From a checkpoint of a small mixture-of-experts model trained on Wikipedia.
Size: width 512, vocabulary 32126, 130M parameters.
Below are experts of layer 4 (counted from 0) of a mixture-of-experts language model. Rows are named router (the router's row for the expert), gate (a neuron's input weights, with its number), up (a neuron's input weights, with its number) and show model dimensions 0-255. Each number is 128 + 24 x the weight over its row's rms, rounded and kept within 0 to 255. Numbers have three digits each.
After each expert's rows: "gets" lists some tokens that make up at least twice as much of what it gets as of all text. This comes from a sample of Wikipedia text that the model never trained on. Tokens count by the router's weight.

# expert 65
router:161144119108129151143128158074126141156145129138149106113149119145139144107145152149135117097148074119123114146147144137112116165069094140141078125126082111145124110149121109100109103148100178155150124138157124114151117165131083094160152133087108105135155154151171134155111119117098138135112138115132117111123115120123096157170081136150135105112157154131059090145138119081102116126135110118170118127118156089111089117143133131097143093104089143101138076118136144124092142159105148165139139128115103144152130130138137101131112143148104145134134162098142140083118120129099129129131119146126132150154147152182098147152111077135106140122123107109120109138096077159126088141153112098108173152108105097137133096137112119100183111136152115123121128110106130139093086141130093
gate0:164137143158102140101131123111136114164138153182146130118149089109170173095096120090120121163077120157104129144086129081123135122159091134158133125090125175113111113151162097125132112147139157160111094122148141114109139123163117108109137140149116125089142106076124121121123170132126128116106114118118160133152121168149116084123159150118167139133162118085147133155116107144162143146184094158098083104144148108154132120130133139098101123094121143085124150121142114147122142111137131075129128115096142151151122121082143124095120134135124117168159139140124122097110112137129154136157151126134137101107146163146123139096133103173143098067156058149093159146136127117125147160121098108107162156074158125101103135173106178095140117117116113119118133138138151121123128103156109
up0:144111111164116132164124107133098110150096104134149102164101123120172137132141134139114164139107112126132157154180161145131101086148139129123104133154110138114149139138134142137138132118105108142204138066124135118098125123132097102179169144126168132095134179134129128126166170164148127102097146133099133083118148116125139111133098133126118153118142114108150099109127100057096065143165109099147099170188133079089128111126125112144089124144121097119170161142123115131154118074142125080160140171140121141110128102096110133133130166115118144107130113154153119131146104136108146135155105136161077105135123122170137151112110116129139155128165165080155153138178145121146129126115116128126151118127115190132116112158101088130101135175132112120149141149125135108115140184124157
gate1:148144140134092130077104122133132059138154138113135156119156118100116150094097129114139113153132120145141124113092108101122121141151110147138126136163134117097098103140111097152161137143132111155062102190119153107161121130122116148127127117134130126119131149137157146125100113090131124150137166134156093131108070168132121155096089111132121096096115106082142166133138151123099089124134116108141195142152155149114098120105100170109180150130152165137111103105089151129134153131121160146114117101163099095161108138125111088105106084110180131136109104119122140114146155125139088148121124109137095110132166177077127166106129112162150091102151083134092147123092115104130127122092134100142156144108159150135128140133114148117084147090145103139124138149097144111120141151123122
up1:130114069131152131133125148149132151151120102119159147125112111120129135122151116080148123165136134142163139143127148102100128139170143133155099139130147133133153108156117145130167135064199149103159129119120142124139113153182124160148111185165133118094144124087141127153105136116137113103152125075162097147134152123135073172126113160133120186143135117131111177093115113128122112141153150159099152164103137144088142115137076153117148133102128145109106096102129101137086096147125153124133146110103138168120142141143102119116119145145146127139129128109088130176168124141132138145143121146140140108147127138122101128115099116151145115143135125109182130121130126127101159146129143133142137172142133165137093124140165140146070164159140112133164104136155158085145107121147114
gets: ".\n\n", ":", "\n", " |", "==", "==\n"

# expert 33
router:163150120153080133171125119110173123129139099136128135116124142114133137127135137148137115115148132118112135098145133123145096148107106149143091114099122094145176146181151126127099113133142150107175104108137130107137129124092138049132129133077124095055145117153144071128102102088125157132147182163124109136161125129156108132098119107106137133115134109150118103160122126121092106095159102110139083113140123071151098157101120125068146101076157114099145137108127152126164129127107150135159113139138145122134127129144119121112127142113109114149128137123130144138128138148128107153090131155136116113171104130157105145129120129122144183127115106125125154139066135114119112143124151088088114143119118124112126151104159097108149102144121147097161160131106124118170105119136106
gate0:125168146136100110100150145146152106125157161140146112125127146105148115086108111107108130127108115143085152112107140082090119076126132150142113124099171162104104124157139114136179104141145164146118100085107118089140130119119135082115146129126093088100113088113143111105130176159079089109131128101111133136135128137121111106142147110122141110117131163118120116140108128083151133142182125151098077110126160119118147145157123094099073127120122141100153137124141084129136105133095119121119139138112112115147145103100097142101125121111106135090116122100118128107140127123136156123181106092166133081117139154116114157104123127122160127093149105112094123119089129086118108136124117115105158152101178156091111139165091159116154085127150126154137149171156136124130148114134100
up0:118128096137113120180137129153099113175063127116112099134082137131121133141133109109125177105083146113117157138186165130142105153133125127127089145158081162109145182138153176177138154137143113109143139100098146119103119128138111102185163149110146134093132171127116124159172172112139110092110177130110115099122133123104133108124128130134136124115158138112130139145129127110099098163171102086139090116184116111108161128126136109140090148142120100148162135144114114120133133130100104095173096119136103147100132103131084146157133146091141119153103102126156142093133085129119145136141101120139117155123154130184125130111100150125126145141161129073169146150146143100088131147101108149114135111124118146103090118142127091113150126188108123104185122143130167120130134160103153
gate1:128143138132129160090125139131147105142143139159140136144185139102150179117136126095113079143122120148132122117160141113118140129165154133142129148098146126122097096122106115105142109138143119138126131157158121136156132117090123171124171099152144087105159145135130134116112079104176137147129172129178122089110123124129144144138109091121135111121137105084134149132188172184079114132095157104141127167138155184108154137104090165140172182127165124144132113113093155156094149096133122125138150127163107114162106148122092123129111131111143121126152115143104132120124143099131126140134133107149103112111146180124149164088125069162139068129169084149106148151080123122137147120112132121148112159138132159125149168136120139118125110093137147122135121157139138138088154133137112
up1:151118081138131154131129137152134122139112117116155162090056147138095146141125098099176130107118102123142156114122149118120104134154124130136103138153152155158124119149122190131142103102141117112170134116152147086088096141160149107197106207154132110084138144104100135156125125126150107139156103089097108122142099093108145151134130103134139130151128117124099167105106125119118153166107161169119138185120142151110118123111106139101168122098122151121079127131111109149102123149131137094111136111121142145154127129163155106135123133139128107148146158106129125152151136134181159127171109142127155170147132128097071134152099146140163128135146116088181126115143133138126123157141142135124168162137137164159126169129147120108108141159130117129126116144112158117128108170117149
gets: ",", " the", " |", "'s", " The", ":"

# expert 36
router:180113114098111153140145121101121111142133100151108137157140093138146121158135125144106109116142162170081113076112104121161123130068113139139103110098149156145152130132114115126113133130083150122136156120117091123095134115179123129108131139115142097143130135083158129161113109100122126180087192117106129090111135143155135114147163089165130152097145136144155081111083093114156130132134090112161187118134146100131108151111159115072127125083170110124165143142106142115139130125160142120091158150159096118136114169093135172143116148104098134125109138128108110111159139154099124140148150113113138147136131118125100126117127110174161146133091131125163112135116098084098100112111163123113165154112052135124097089201086083137114140160127135159124093064115133148123136114099132
gate0:120124130116105121092138165139137121162129151170102123118166114107162137092098128121137134127097153148094138108106133100107149115145092138147091151119170170087115098166146109201130108130161179134109082087114118113097140124123122097102147127138125119092127111118132102095109153131097118104110125101128139158125124160114101105132134123125142122151161136130140094135094116108128146149158156152116103101096134120127108096132138132126082135101096149112146154131146112152121140101106118103124131113128096146102109166110128149135096159140114161130118119128088123099124113145138170136171147092150106097089183161123079137090141107149136137119140095159081131177105121092135139173155116124100191124106172155108114132166091155110141083147159120119115143159139139114134150109153111
up0:137132121110097134138137113121082105125064093109125090134122115161138123093158128121112164130097174120152130112165113123134133135126124127128101117166114146106152136134141154145154147146127147109175122085099163119103095145149117140151184132094183145102112173124169110149135124138142134100096192146096097103079160125149100124121087125128109118091178126125135128116117100082138140151119133105139100139175107108090104123165118142130109118149099108115157120144122111146132135120128123090151127125144116157079088110098130122130116179109166154164117072149134160106143090157127110148186093117148073149153164122139092127107098136123139180138150109093131140127125140076106116118129136149111135103096113133108075098125118111145120100162106110112156078121142131163132123154107135
gate1:127151121137071143132099146128146110132183154150128135083143142095154123131109066116110078148115117180128135121101108129115110088082085144137096148132147124072099113112138091088129134159142124139112125161143129139121115124141092121125161105123127135109131125109107124159146091121153086151119140120172130122122107141147150153134100107124119093112131110086116125093176150151111096124107117113135133113146155140096092107095088146104163147147179121179155114112087153112127130138094139124133144103153121106140177142120128096164116092117140142120120112155099126136111128103107105154134142087153118120133180161110130176108140095146140108120179115107116107160112101089155102167131143094137115119122107191141147152165125171066094117071127151137099123157142102129095101128144126
up1:132088058153149161115132131130126130120118110120138155121122127139133125137167108102159124145087144121140161139133124064125122125106091121136113123119132148161101137134103175102157137101186128111200149132132143139123124120174104148164116185159125134126124103071137118162099113097151102115134129102167147119123077135100121141144146130123122154170096137141096162139132109147104156150114142128099160173083100139109085092108114139121137135098119167110150112122108084126076090153103156133116136110138129150148136118140124151145111128116157141134140103142138149176147140141162165150165124138123115164185157154115081161149123095159160138142168136113135131124120153149137133137124104140159159130139099112181105131151158148098097188197103114148136119127127168106159114147127132
gets: " in", " of", " to", ",", " from", " on"

# expert 17
router:174142157095108117159155145118160127139130149165147119127100099153130114141163138148133109113105088110146108145135125109126120113033119110145094142124145125173162138146195137096100160145091122118145141135104128130103110178111100107100167122108124106113159103127164120126135154127130109125113159117154117134171121133110053109153135097155140101136132139105079102166136127106133167130118158172125140125062152112121122127131115162120111082102087099114099075136120103105137171157107128133126132130133132131123156145121156126138138120082138139138080151105125142105119147165115114141105118125131140140144119140128133138152117109127141136108112155102130095112099105132147129097148152152142129142130090092071120132151127144128157124173141101154104097115118135158123106138113141
gate0:096149134146117141102089125137141100148143166148132143145121120135090116098085128122141105152068126157103158141119119074127140095148135150155134156101162169105122093176141117172130119130160133148116116126135131103130139108146079113127125137112070120087106125090137136105117163128085110120110131105101171132158113152161091113100129122094134103146143154129123129149096128106126128150187134176104114099111135129131129122135107148093123133121123153102157146141174101129131143127136124135125119094095109136155143133072108142115134129078127130123138122102163139113111133137128147120168133106153103108121188150121124161101146120164193129079140116119110121165131111111115142135116104128118160152104147132074117141163102166129116118105115103126121158153161157100149162128112134
up0:115122093137120124127125125154143125110101132120127098172128125147095138107148140152112139136138150148152151168168120146131097142129137128126110133125111142101124149108146168150119136135134116117170143090136140100132118148145093132162169144108153147095139152142152158143124147123152123123100174143136133094124159080162125105160122088131121125153144096095112158135094119108111092146143104076161136134159115108096109102128113145144105129137139122133162153173113123135154129099146086075164097127122122104141149107096074077153110138088111159149140121176143142101161122160128129148162078102147096138129150124150145127093082155143137147148161133123141181141122130121127130130122136175114133116113127153135103073147127091128097130143108103113151126152110152129103121172107123
gate1:145144150166090161076123138125130052130136144114132134093113108061158139101119110112120115196123101159136118139098102132105131125151104150126106107136157138092098082119111111104157118148124101144119115162151126136148133135124090147096139137126164124117160164081164157130122084105128134150131149135140076128128082125123148142135116109141126102128114118087140147100145151155109116123094122088122135144148122149093151098101105154132105136149125195107158114096100106111114147123118153131121128089139102110143123127112100095136107130147185113157135123123092137103141137125133125156116118074127103111092167202091154158103121107164124096139180064130113150149080141107121134148123111095131162148118139176107143143169131144086117118104136127128145120164118148124103146136149137
up1:122099081118146130145099133171095121173124089089148141123113122163073163150150128097154137132108113118161173120144124109133092128141108120148084151123139152145140147133128162181155156102187154112165122114146148122121099154185125155174138218148128110119112106075104124138096131115133107087177098092116105162162133154117089165128126144124128135150134105136094111117112114138130165149157180122102168125096142152116115158119113100138165149123130132115092118138125105172089113162130157086162148098116170160145135130112149127103094126110140106087101121105124127154174135136133145114202121161138138140153133092110078122109108132157143138175154133102167116105143147135083137128150145128157126141148117125124123161166169135132119173162155099136154148121125166100127121160115124
gets: "-", "\n", "==", "\n\n", ".\n\n", "="

# expert 6
router:169109120093134134152147145096150087146112095106144127168129137137135140125125130158115122089142123144085120123124137059145105113077131119163173162120147111128145108108120128095132134133081086095130144123134114123133139122099159084092142123103138129091131112142115088115126141091129148157140109143148106113108132146161144115134173115174144105183093123105090077167127139124184142104150147148116162118116098055111112143099131143138110135112115122138136131141115096129103131125151140144130129096144140166110119169116146122129100115095151134126097160123102129090122160151169135136130082097113144162130111121151080135146102112118152104152106082122163103116152086112124101152121169134116155153193111128097139101112083114127138111117113098100092139116169142129133086159074133
gate0:153153142154110104104112137114144131166159140151139148069126113084152156098095123099128122143075120126091146160143135082103156114128112168149121136099146167099120077185158113152102113145116127132111096117135165129096113089138127136114113186092101099097103143106142127131117115121131097137142149105121127159136152139119095112113125117089141115127141129141125135150081134096148100117169133146103087114082152121113106115155127154103098141123120112087147130135115107158151143140096126127101115138112106101155137120112135116090139145083104135142129116128128143110121111132120119119165154097139092104122152141137109157126148110131156097102119106138109114171106101092115145167147079117154177134093147152065100136175085162107130090104143088132131164176172140110128141108134113
up0:097101109158087159155142141126096104132077148084115108183122118144141145150175151142119187132107119121162156169139128140136101134141115119129115141153139155098122146125160168148142129119130129148161119098092108141127109144122081104157183111099142120093115165130123124128174199159133111090093119128084103091100102133146137097151131141119117122097167141099095149111162139127123154138155144091159087140195076110110114069142107124165064128144116140120151133161096125126166126099128131074150142125158096157112146100135105141155140119121096153144105128153152120107131132127131128116146072160113140140155153142136137135086103144116154184145156143116134174105125138128152115124098112148133113129126142138109137116137136113106082145130141090111169127141143145124098130185120140
gate1:121163140136059167076083114132124077142149132127122129118143119116162135112087126124092088169145115166094130139106151132118117128128132114135117150121149119133123112083125134153155124149129152152101114110146179137124109129107108125114148110137153116104153134116140139139130101113130130162116175125156093113121129124156102164164079083150125096082124147077117118097164149126114107091101142129114141129166139150107150103125070139114168161172112160139139096100071138153123151124145181136105109124148103092143148161130132131144123132144162111125143124113115168102116143097138103141116151100149094092102169155124161156105137134133175096131150106121106146103141126127132083117130135129141137155102134165120143140135100159092114131093148127105110127152092121115071096141115122
up1:121098079155146152147150124173136122136073088165149137147106126162107132144141097071129139145100172144166143105135119126140092126127113127145079139144118139141158145132126170150148144080152153110131144123174124091160103142166149133140151158167123121122134149078153127145073101117139110109142118098137080147155097109109105144148099151158137158135098116105111162133095099117114164131145146174072131164084124145091096126105091131113141142118138174116117139126137104164102095159150153109116122093098120145137117136132141148109097110150124150102151142068082129165156135164164138144152104149137161124144141151107100108137134106162139135126135110094148111093132157156128186113116153140138122158146136151144115164125162117151095161135124098102176152101122138090162109127126168
gets: " ", " |", ")", "–", ";", " film"

# expert 84
router:124113110146136117155138108107105096158122050098143122156187131148182134129087108132120174145143107106134148111096108118138090137112086098132113146142131119111117182121130091129121133108116117127134157159155130111132164127148118148098170105108152151110114111125160124126125147138151131121099121126120102113159097126114088133149124101123121119168132113113139136178116119100188126150109120177105145129129092112109128125126171135123102073118136119120124107145159123119133129136141128137165105100146137137142121142125121140142128125149144151120097172123129135109164118132114103103100141153158141124091074178116088123146079087135149130153119083088158132161151123111110066140120146130088153120080113095131133102175108128119093120160145139111141116130134111104135114119157139
gate0:115162108156090146082119189102129104163151145160113145076130126112146170101073134129114117109054109137095164131126152089109114118140128146149112135111156146077118086162167102146145089160156144134100111108121152131109137101168086119089135146140112110090109131101148139130117147148107111102110117108120160133153138148130112127141110120117129155127103158137151132152103106098150158154168119133121124153123119082174126122168126126082084106121083145076118132136144129137142132143122104122134119140091125148110148133100133132113130103107137126114135116132136124128134127114116168132127170113120140138105145149116119161126127131133172143060148096167098124164094111127139132176096115102122167129085131164093119145153101146088098102111151098131129150169156137098137124118157128
up0:121117083149112146117120118150106093125089129134137116170104109141125140128157136129114176118104134091143120123202141116128110115139123146121128111164102123092136142139136161150160148115111108139158134065117117117118111149136116128158159118084156150106126178127157126105137163145156121099119159119096122086094130105143111118152106140111109123100165133141132152121137133109106154118186113075126099135158115085076127112149093125112113134146096144124144119149120118116150131107128069107131141144142093150102144074108087121126121132076104166148089095148149143116124118155146161138177098114172074127154148120144120112101104151154126157141129095103133177132136128066133169127061117140129131139117132142116106111164144098155114115162112096133191111146106140115110127173117135
gate1:155155131155085188115113139113126096161143099111126107112155116101133136111115100129085134179112111169099126157109142104119140141125097182130125140160147131093100104128143105102160129135110108144118125161135146117165103130124110132158117110117157132145150131115132107142126093128160099144112147154128086126108133138164168149140069072109111118099143087045164141121174154142142074125104144117133152151157148149128146139121113168099141152163132111153125105077061131109146143128101187122135127115157118119156139111131120124155105125136143095139121112093106146114130134096080071137126168105146122079123145183112146164122123116117151081122168105131132139144116153114146122140120104152135167123106135158105150172162140135080134138105143118116110151141110117130094135138147104
up1:136115102144146171145116152184103125131122089127152094109124103142118133134154104088164130143087121139137166114131129100113109164135124111152095160099124155164138147105132147153154121081182123103167156088153137110139113125166129138164131173117132127107117135062179140165108130118139133134168092097150114124090128122129100151156144142111143148110118122136098158159111126150143159171098169154103151139116139130116118133125095100109154111106134150118090116137131112151095114151132141117125124071093145153157131163127147126118147109134128131132112161092104143182169132159162127111181122142161150136163146153135114147107121114174127157131167130099123141121122114115117135093186104100157142141131130143152102159162151103120116168148123114143137113145122157085143108154104155
gets: " ", "5", " (", "0", "6", "8"

# expert 26
router:128107127107091156128135165097139101114155132140118171124131132124099137135107117163131141110166136192102109108126104135157096137079123154147110138080109155116164141165144125125153134125117120095100122136107148139176138108104131093169159114099166092134124092103140106141145117127145119102104117124159101106113169124172102133123127104135121101143103116131136103144136139065110140151098108129097134146097122080129147136108111151104109079096148146144111110127127127137130116149108136151111128124130119147122135188125145120125080155084119113104112139174146121124083137126133117127105110094138134138109098133149116121135133120146171101128095112094184150153102102153095073115147125137122114127149104106093115086126149153090138157091103088129153109146123110107124100135123154
gate0:124192141135106143102103153114123115138159147159109150092129107080126136102127130100125156155121100165106143127098118099133165094130094137167095127105155187085111067150162137148140095121154145157122113059084142120116131141132113114131116172135091119110136131145145104099133165145134079103136171116144169114156122171126081100148145126133152128169139144159130127131112113112100130164157101153126093124107155127107133138135128147149089114104125143082123166168166122176144110141119123098129123118110137153140135115095140149100130108119104125122117127129098133115128137142145155136144145099131110101124153149130117140119143116124155121079162085151100158134136142108119165189142112121110167149086136155101115138148121180098121105143152093143141151148151128128119162113152094
up0:118130081131114128149113142090081128118083119090124123170124118130129170125123145128109177129126143140140140135168123131119124143118087159141076133126115152100126132142134124159131139136132126132152096082111129131096138150159117112155160158098161154114135139153124146144163167112140129109104146127124147094125157142146100093078085105130113106110172103130121136123114110075101119164194082091142113130173148069064136111151112102120101145137113109141166134169116104155137128105113116087139111172141097167113128093076096116109157133112125134128129129149182160123143102123160158148154082128156116145152118106154130119112089146114143169102166128071154161121174129077086152151118143129143135127095096169089084122133126084105109159178120099114190101128127144123128146162113136
gate1:125117143149094156097128138111145109159136134122091121109167145092110132123101127112094100177121103171106118084145136135094126111129095143172105169119133125092113105104119084124171106113099161133083129130132136095157107125112085170123128123119135118141115139149121142126126096118110119122130160141167104142107079122169128125126124087131108047121132120095149133095190170145129119116106127107132116135165166138119135109069059161139169148128149157118104125114106167125126147128127192142085158116154107077134136106136138117126151124117144088142096100121120163103119133114144103120113137128174099104094167161081120149111119107150138108129158101119138125133111122117143129145109125096137146148101113164110143155124118161081122102104139122138144155125110123128116133107128143
up1:151094094125135138153136156141101112137136115106172145126120113178121127140143108145152160130135105117136135153144135109134107150149130121129100139137102152127150127163113159147144155083161095093164150096148114125107173102179126130134111194133103109094115137101171155144091152101099127109173106079133082133129130112106100131145141126120147153146135121137090176141111088106094160139113134145118155145107135142071116173113098129132141124116122155126102117124128117133089142151138157101145116098119157167170112139133141101111128130141145120118129160127125155179141131150156151134160114159131170166161140160135065128133114131153143149150175126051143114110127135137101147123150155153155123155127098135123126177133164118123106155148116079122137117129155153101136110155135149
gets: " the", "The", " The", " his", "=", " her"

# expert 11
router:183146116095095123166107123098115126136126073117167157156129127140111109148178096150136138133137109118129169137080132084082110142074109091144168141137120125153121155156170091095103117147143130141118139121113121088120186133090138085119160080099124123104112133168158119105127108155109126126154189080153074168166093115168117124159152089158105151160131138113113101138114149115097131133138088138116108133110142121115124121118148109139153093125092127098126114116138106146147183134153165095137109148165117131152123172104171133110142144108124124103140131159161160106119140163126141142118120138168148108108098138136104145123100125152128142123096109121156115136088109147120111114136173127143153201162148119127128119117120110125197144092114141106108143137090089123131068152143126
gate0:137123112129075121092110146140124121114168165141140158106100134112112170091116159120129107121108105140120135137088115092104156108144115137135127126122197166088100081159121142145160103141145148177136085120142137113112101113152086116085106128133105128097105112099163097127140163143091102109141126102112175139135110140099081122125142139102149126111144131148139115129077126109128155158193130132105094103120137131136116119125126140112062113096133112097136107158112123158144136123162117116095146131100111117148122113105145128113124131124104134139137122153138112128122167125119145118159139111158106085135150147116142158097134091133184145063158105131076135129131116116148144127125096079117153163111145147091095147195115178100125141120150109125106125149125119067108140115144122
up0:134142094169097167158091117143119111148089114105119082145101112109153141153144132104102173101110136121104142173173155127139053132133116135138104129120089134088158151129140145140141152131116117150137117069121134119106115134124106109147150176101163113060155152158115121133136158148136100115098169133115117089124134133154131141137121138149123132133143136110148163121131145106134097109167112077165123125174121069125129105134082134130109125157149117114136151131125140135154137132124084085162094162139105158088130115105091129121139135107124157125132108154160147098149082132138114143151078119178129143143147121152127134094111150158112183128135135112138186142178111108110130139094128131135151124095154116133090082133119100113125128182109116089188117169132153128123114150112141
gate1:134140114161081165081106141123108099135172125143136128098142125078157136118119126103137108137136128166123154120103112107097106128143118126130105133134126123122115092125124107089160137150097109126084100133141116106140106129116106108116114107161169119121119136147120121152077125132121106169136164117174100115105077140123138158154065107134105113092132099111111133099190146136090094128072148102102165168165165147110112084112109153125169155150162135114132138111081136157121168137100121116116139089174104111146130129129116115129118110115158116135164128115108134115121125100126105156148144096148091096130177163107150157098145095177173076124202069149086131145108130124167138142109118093126140149136131180124142145121143175081147088079132128139132162133162128126099104148137091
up1:143118095154135146125135118161128098140100120125173115140122116168114145119123104085165138141082120123142149130130160104126104116173117128130086162153157139163126123117091187138166111103151141084166144094164155131146106126168132143134123200132127128123120129086132146137082074106137141125133130100112085132171137133110126155140128123139143147148118117132119178146108098149117144147139177130108137136089110150114118144100085122106141140084122137133138124098107100157089085163117166128132134117122157158152106121139118119114098155132123123140124142100102100175163137142110151142143117131142131139156139135130084148117125129137161112161157124055149101093126120138138163121169153156143134183098127162137090171136148103150087148110118127098128101129113185108120125142127149
gets: "|", " |", "==", ".\n\n", "-", "\n"

# expert 56
router:168133099124140146121102116130106115160140109139146188130157173111137104134180096168098140109103132162137179101155164148101119119104132114147123122148117135140141122138125104117126146130124158116108066110102146127108119139093140114149174118115099065112112089125099110154160137132139116113095123090139118095161108154129125103128132074120104085097150138161144089145116117125120133136103082138123129101098108121122090134156138070083158080088110096129115133145116120112124137102153112096122135121165117102131161201081173134117124113148096119154116158134140185121115093143116151098116157150126147104157126115172101129140133082133148125100111181137172134160090119144158088111159133105109145145120084146153131109171095137141115108118170139145157084098098152138131125132133123
gate0:159103133135102141070074116156164091114147174166152128112138081078132139103075137113113141107089145154108155134094119075105129112138131139148111152092161136084121059133177106156124103145134153175119108084118138141091118126146096107110124132121129113098142122123122133121088132151070110121100119102108139132170149133122088128106106148114136130125162160125098131138109089141126150136162108120115097095135120120103130130143141137102097118126109126085137159151143129131146131152103109115121133098110117163147104117103111145104099117113117145145124120142095106168127132123111163138183117098139132091149177168128115158093146111140167119113141101121105129138121136115150126145126111135116158123088141164093139147135125177106144079134153095138102146152177135088140136116145111
up0:141119088154110128142095134140106144111093113126164140142113078104161155117187117119094179140092159117139183155185150131122118136111102106131094123155128135121145127126139126152137185157138105144145143081124153147139090139142137091175176151102178165097121168120119119137149143152160112117086158118110112098122144112128118126101092135134102149101190117098108131151109111118120167150121117076135100141149100098101149102138103126126116128159132089121161117177094148148156133152124126068146107161135135133122143111103127090118128147103126146133093113151147151123118084147143110141168119123126098108133152141168149111102098143092140158150124124090144152152155142103108156145083108107130144118113125156082132111146103076112114141175116135132133114160146142125113154179139134
gate1:158150117173096152105130124135118085110154145164119116088130151109142141096154113150123090142119093179115128112110128126137095128128122135138095174146148093107066081118113066106134121124113134137074128135139135156137094120136092129124148102140137114101155112126152099143134081113128105153137182121178118114103124137151115134141062103139113074098109122077173137106188186149141103141112142118144149118174180164128110118106084154119164162145129127137127109128087140140158146110144151143117162077165128118160154109116142102120111128127136106149111113132120155101117165107126139128117150103144123088142147182112134169102153109155169097112164103139131150151120109115155100165109158108143129157114136165146097172146104153094090132071153110123091114173121130131097143102145083
up1:153070083181170145140128136176121147173127116127170126117107153142142122150143153114146153172133136128175107140122125093120123153121122115130094127106112161177145118147092151118144117111142122123149138138150146098112132119185131134152120178165154139093113117093117138164065100084167103125136110074136093126163106145082106158139119155125137144170116135118079155160120113157138167134146124166120149164115105143095083095114114137111145097108115153141112121136123123149090115174105153113168109106126179168124135126151150122110100123107128131139149112120140149149129126114141149137160109161132148140169141127110088155111122103122152141134159139081161133115152143125094138103123123134163138139167111118149118170127131134117092154152133111143149119130126181090157145171148138
gets: " of", " to", " by", " as", " was", " after"

# expert 47
router:160135141107102118165116109116118112160128124140126156171092106170075115145160086153106123157158163169104127117143114105172136140115111105146122135119102126151145137109130122120155103153129128121135156116133112134151110143120046104121110111124094091094141122127124122128122149062134094149136158136171135125089156148103130142160117122134149094126139114102159068121168124062134154182138144128130172118101114152081097127145120172144150113114156086157138131149103130117124174093156134118093160066159123135168128180137111131122113160104118152126113170131157122106145150161161130160128113112158162150112116139141097132142091125102155152138139134109156110167106102095120092100120180084119146155144102121092110113155157110103135159127131097175114113093147150126091126161101094
gate0:120153150124106108124119159124163112150155158172158123120153089122134136094110133089125110145086150137101106136107115077141122134141089141152139140124126155101095092170145087152128139125148127135109120087143125110085125089141115120126146118120081117097130128132123148121140113111109096122141134125125135129133107135136108137125154143081139118123164124145122116145068146117133132142189112172136107117122162139116139107152132109074088121111123142093113161150144129149159141143125124125139135105099117147138123114108140138127129114124099156128153102128105112139140159151165129122130134110151148080120131173100089139087145090145124151078143070147053130123152103071120160142117099105143172146102135163101129134158142185086124123109125105182126144152171132093131140140161129
up0:139110128130130140162107127111094123120083115107147089155116104157140168142145105131130163133108160146124157138181143157115113161086103107127100171149127150099133184122147134144141124113127122118167156110115171120141107130164112150161175132087180138084105139150142134145142177116134105105100150147130124112095126146116117102121129100101103141131149108104123146145131098086126137151193123100143133139147083079111130099146099139149106135141146124133115118153097140143135128125141104082140071161132119129118107108138107111141106126100138178148113147130123138157150087148130152135125097164137101154151106130172109113117099121131108164108126106078114173145177146112112141125059127146135155131131149122107116112136134094098127116156107105169173105126099136146105150174089152
gate1:142135136154086167132115128143153149140159129140127136111144130105126132106088099122096124141124132167134115121115119119121130091127123142128079140100154090120123084112089092128137155153104129121115119149108109124141089115123093141104133074138155104157111129125142119148101075133128117177095175106137099116093084119100142168158061071134140089089121120080168146119186142113138078125118140111137160144156157139087126105103081151110162126140163153164138110134118114097130116117117144143125121097150129108157175114100113098149123173141147127121089114127128135089118138100110133149157140111191126096136158133102162154110132126170177079135180084132126125122122122071104123111127127116143124128119124127094150140168113155103142123101138122144120117141116124136121158106118114
up1:135096097157150161143136130154087120165121111153137148135106126163169146147157139114134135159128121126142122127167102126157128114137137125148093137110122159153129127144107155131166135124187140082166139108129109128146132140119102116139096202130108133137113098090132152174091113113132173134143102052144106147117087139114120185178114127151133176147121139135086163127129109125137147158120119140128134187104139155112116129123124128136178114131124165124126104116136061118086116160147109115139101138110138156157139129121141139104141186130140107169117142163129128156143161129156146130140112130147119145132145119111056157133138161131144147133156107082174142102132138159107112118131133134170147136170099141148122136178157133112094143174157099131137129091165186087133121156114141
gets: " that", " of", " which", " is", " to", " used"